Weights of a small mixture-of-experts language model, trained from scratch on English Wikipedia: width 160.
Below are experts of layer 4 (counted from 0) of a mixture-of-experts language model. Rows are named router (the router's row for the expert) and show model dimensions 0-159. Each number is 200 + 30 x the weight over its row's rms, rounded and kept within 0 to 999.
Before each expert's rows: "comes after" lists some tokens at least twice as common just before its tokens as in all text. This comes from a sample of Wikipedia text that the model never trained on. Tokens count by the router's weight.

# expert 23
comes after: " |", "2", "|", ",", " in", ":"
router,187,181,201,219,172,178,207,130,188,188,162,204,199,186,246,203,227,218,242,184,201,231,214,210,192,204,214,205,193,211,171,249,246,152,163,152,234,223,175,227,165,186,164,188,215,186,176,205,128,188,213,189,202,188,151,193,177,219,247,170,171,176,220,181,141,213,167,190,229,179,212,188,194,225,214,196,187,202,157,165,187,227,185,271,196,190,163,174,249,169,182,159,226,229,188,191,219,182,135,256,229,244,206,187,201,162,219,225,182,233,160,129,261,201,176,224,179,171,183,191,173,244,156,227,208,185,208,138,215,186,234,217,240,153,263,177,238,129,176,208,170,161,240,199,193,215,231,185,222,212,226,207,200,150,228,244,217,241,182,225

# expert 13
comes after: "\n", " |\n", ")\n", "ed", " of", "s"
router,182,198,168,178,257,249,266,187,173,173,195,231,185,157,159,228,199,187,171,120,201,202,257,200,168,179,211,169,207,170,241,236,259,181,189,214,169,216,225,151,195,243,189,220,210,184,256,177,221,193,260,156,219,193,215,232,188,185,176,185,255,166,130,189,207,160,209,160,223,175,197,146,203,184,188,187,187,200,219,151,208,237,256,170,266,210,172,177,160,202,236,207,231,222,209,172,205,165,170,151,205,161,215,201,232,253,187,148,169,252,245,255,202,197,225,159,195,214,159,210,163,197,206,221,217,182,163,206,192,199,186,165,227,193,167,205,181,213,256,181,229,235,167,230,214,192,214,164,183,206,147,208,213,225,195,194,221,206,208,212

# expert 18
comes after: "0", "1", "2", "9", "8", "7"
router,196,206,178,192,203,226,205,148,174,248,131,226,225,157,200,153,211,158,172,257,182,162,191,210,201,194,152,223,167,247,222,208,209,231,190,187,187,220,264,217,229,206,209,243,197,216,203,160,193,181,196,198,206,174,197,152,198,259,233,250,187,178,194,178,210,170,204,149,179,172,181,208,241,236,190,227,160,190,159,220,267,201,181,195,249,252,215,140,244,157,169,210,169,178,225,178,244,153,188,177,178,209,180,180,152,215,133,234,207,186,211,189,197,211,187,184,147,199,261,211,165,209,218,228,177,227,156,202,153,203,221,189,181,227,225,153,188,209,201,231,242,209,215,179,180,207,210,166,222,133,224,201,196,252,181,216,221,271,166,180

# expert 9
comes after: " ", "1", "9", "2", "0", " ("
router,170,226,239,193,157,145,247,235,228,166,169,161,226,158,164,224,205,178,210,186,166,229,191,158,207,173,196,188,217,208,172,117,216,214,224,182,241,258,202,213,205,244,158,162,209,211,203,196,153,159,197,154,165,187,217,173,165,177,201,214,169,212,188,214,144,219,208,210,166,195,173,222,208,206,160,197,194,234,232,231,214,186,208,254,174,182,204,204,206,214,237,187,202,218,226,192,203,206,184,204,153,211,156,194,136,171,198,200,97,202,176,213,227,161,263,174,214,224,203,206,229,166,243,230,200,216,249,223,168,172,203,142,217,244,209,166,255,185,217,207,224,165,249,160,236,154,195,231,210,239,159,162,216,181,197,245,188,166,213,217

# expert 15
comes after: " (", " the", " \"", "|", "C", "E"
router,196,250,180,255,184,156,210,242,204,198,200,147,235,225,184,258,191,176,159,229,221,173,215,195,198,221,185,129,200,227,188,169,177,237,214,217,230,216,205,246,240,218,261,198,246,166,168,144,207,190,160,207,181,207,218,229,188,210,203,257,199,152,226,237,206,206,196,236,195,200,196,221,162,138,190,220,154,189,224,211,210,207,192,214,222,181,242,181,166,241,141,179,191,200,198,159,220,212,233,276,128,202,162,206,183,203,233,219,222,197,226,193,237,215,210,125,198,204,249,230,181,228,256,176,206,150,145,218,237,217,146,216,199,176,213,236,201,227,224,196,204,172,179,163,228,181,195,197,228,159,240,177,184,158,230,220,179,203,210,153

# expert 1
comes after: " the", "-", " a", " \"", "==", " and"
router,213,262,205,180,157,216,193,215,210,232,197,178,170,230,178,188,207,203,210,133,205,230,215,171,161,219,191,214,168,182,263,235,180,188,149,212,179,182,228,223,192,216,159,215,203,177,190,176,218,186,194,199,257,204,207,227,215,200,177,216,203,194,224,181,176,227,248,186,222,274,157,181,208,237,186,195,224,222,278,202,199,205,180,240,226,249,196,196,134,165,156,159,200,178,162,187,152,237,227,233,204,241,183,206,149,198,220,217,187,187,213,179,203,250,191,203,208,212,168,141,203,210,150,167,269,208,203,188,150,187,194,253,223,195,177,229,260,145,191,129,249,190,220,176,184,198,222,242,188,198,243,147,133,217,172,200,171,186,207,175

# expert 31
comes after: " ", "1", "–", "2", "3", "0"
router,224,241,245,194,239,151,153,221,221,171,190,169,176,254,219,188,214,176,173,228,153,231,209,121,206,195,170,181,179,217,225,266,248,202,221,210,186,179,270,214,155,229,175,196,219,220,189,210,237,180,163,154,198,192,200,164,249,164,190,191,181,237,177,207,215,170,197,156,164,190,166,186,172,148,203,221,219,200,176,202,234,185,165,229,216,179,203,193,160,218,208,138,172,178,162,211,174,207,211,220,190,208,226,184,230,172,150,207,215,232,186,163,163,197,159,213,213,236,267,147,224,166,234,276,183,189,263,162,156,207,178,249,190,194,216,253,181,181,227,202,234,238,194,217,198,206,222,233,154,243,218,169,175,186,176,179,212,197,181,167

# expert 0
comes after: ",", "s", "7", "8", "9", "6"
router,204,143,210,182,186,134,171,191,199,139,246,189,160,157,213,179,236,152,189,248,174,195,234,193,218,212,227,219,218,201,197,143,238,189,216,231,161,156,198,221,224,207,218,236,216,171,210,160,247,230,158,196,194,218,206,183,260,245,229,170,158,236,165,213,175,178,221,186,178,177,156,168,212,207,224,213,208,224,234,181,190,164,179,241,152,164,212,177,230,153,239,235,153,206,203,190,220,187,219,218,227,217,187,182,161,195,211,178,195,175,208,118,215,198,179,190,156,177,223,202,170,188,199,207,206,180,242,230,151,204,200,219,128,248,226,205,158,235,209,205,217,209,189,256,179,206,150,222,189,147,232,203,259,179,199,189,212,148,265,233

# expert 21
comes after: "0", ")", "3", "6", "%", "5"
router,220,209,175,193,180,151,228,223,177,170,210,225,225,172,253,204,175,168,192,188,253,221,244,263,181,153,232,213,246,190,205,138,247,150,183,220,193,189,203,146,219,179,214,171,205,239,192,205,185,234,190,199,167,191,195,203,186,177,207,219,194,227,184,247,234,213,243,243,212,233,262,183,231,197,191,204,199,224,242,206,194,206,241,227,170,211,214,208,209,194,158,221,216,177,192,208,150,161,205,156,160,164,253,248,148,237,192,143,230,192,254,217,251,219,192,162,221,210,178,167,194,239,121,250,226,233,165,195,234,203,220,176,211,188,207,172,119,207,198,213,164,183,166,199,174,162,229,220,148,207,187,210,249,228,181,238,208,244,194,205

# expert 20
comes after: " the", "-", " a", "==", " (", "\n\n"
router,168,222,179,232,296,261,177,223,274,235,231,217,155,214,200,186,195,205,199,255,207,199,154,203,202,183,198,228,204,201,179,228,168,198,168,220,220,202,198,147,186,206,214,248,194,155,214,211,242,175,180,224,226,218,171,242,211,194,200,146,171,194,247,201,220,213,196,257,249,230,210,209,172,248,223,179,167,217,211,193,173,159,150,207,202,164,195,152,198,215,218,153,202,178,125,251,192,191,184,188,196,243,183,209,202,194,143,160,208,210,143,270,164,161,255,172,212,203,184,194,174,253,248,200,170,237,171,187,190,213,193,188,208,169,200,269,223,213,180,180,191,139,221,191,195,164,199,216,174,209,162,177,203,212,196,175,217,159,171,195

# expert 2
comes after: " of", ".", " in", ",", " to", " with"
router,201,172,196,202,224,216,186,232,202,217,212,225,197,204,229,213,183,135,189,239,166,129,211,117,202,223,178,202,224,180,172,269,209,164,200,233,193,235,235,153,227,226,189,289,206,227,230,196,153,181,206,250,223,173,176,204,205,201,252,215,218,217,212,180,208,195,231,192,163,185,218,172,200,155,165,181,236,231,179,187,155,245,211,211,143,213,252,171,178,155,174,131,191,187,211,240,185,224,165,209,227,181,145,217,228,215,185,185,183,189,176,207,253,230,217,191,186,177,172,151,172,170,237,205,186,231,239,182,198,216,209,193,172,222,172,144,184,184,225,239,203,275,184,232,226,175,194,208,171,188,196,158,221,238,220,227,215,250,259,206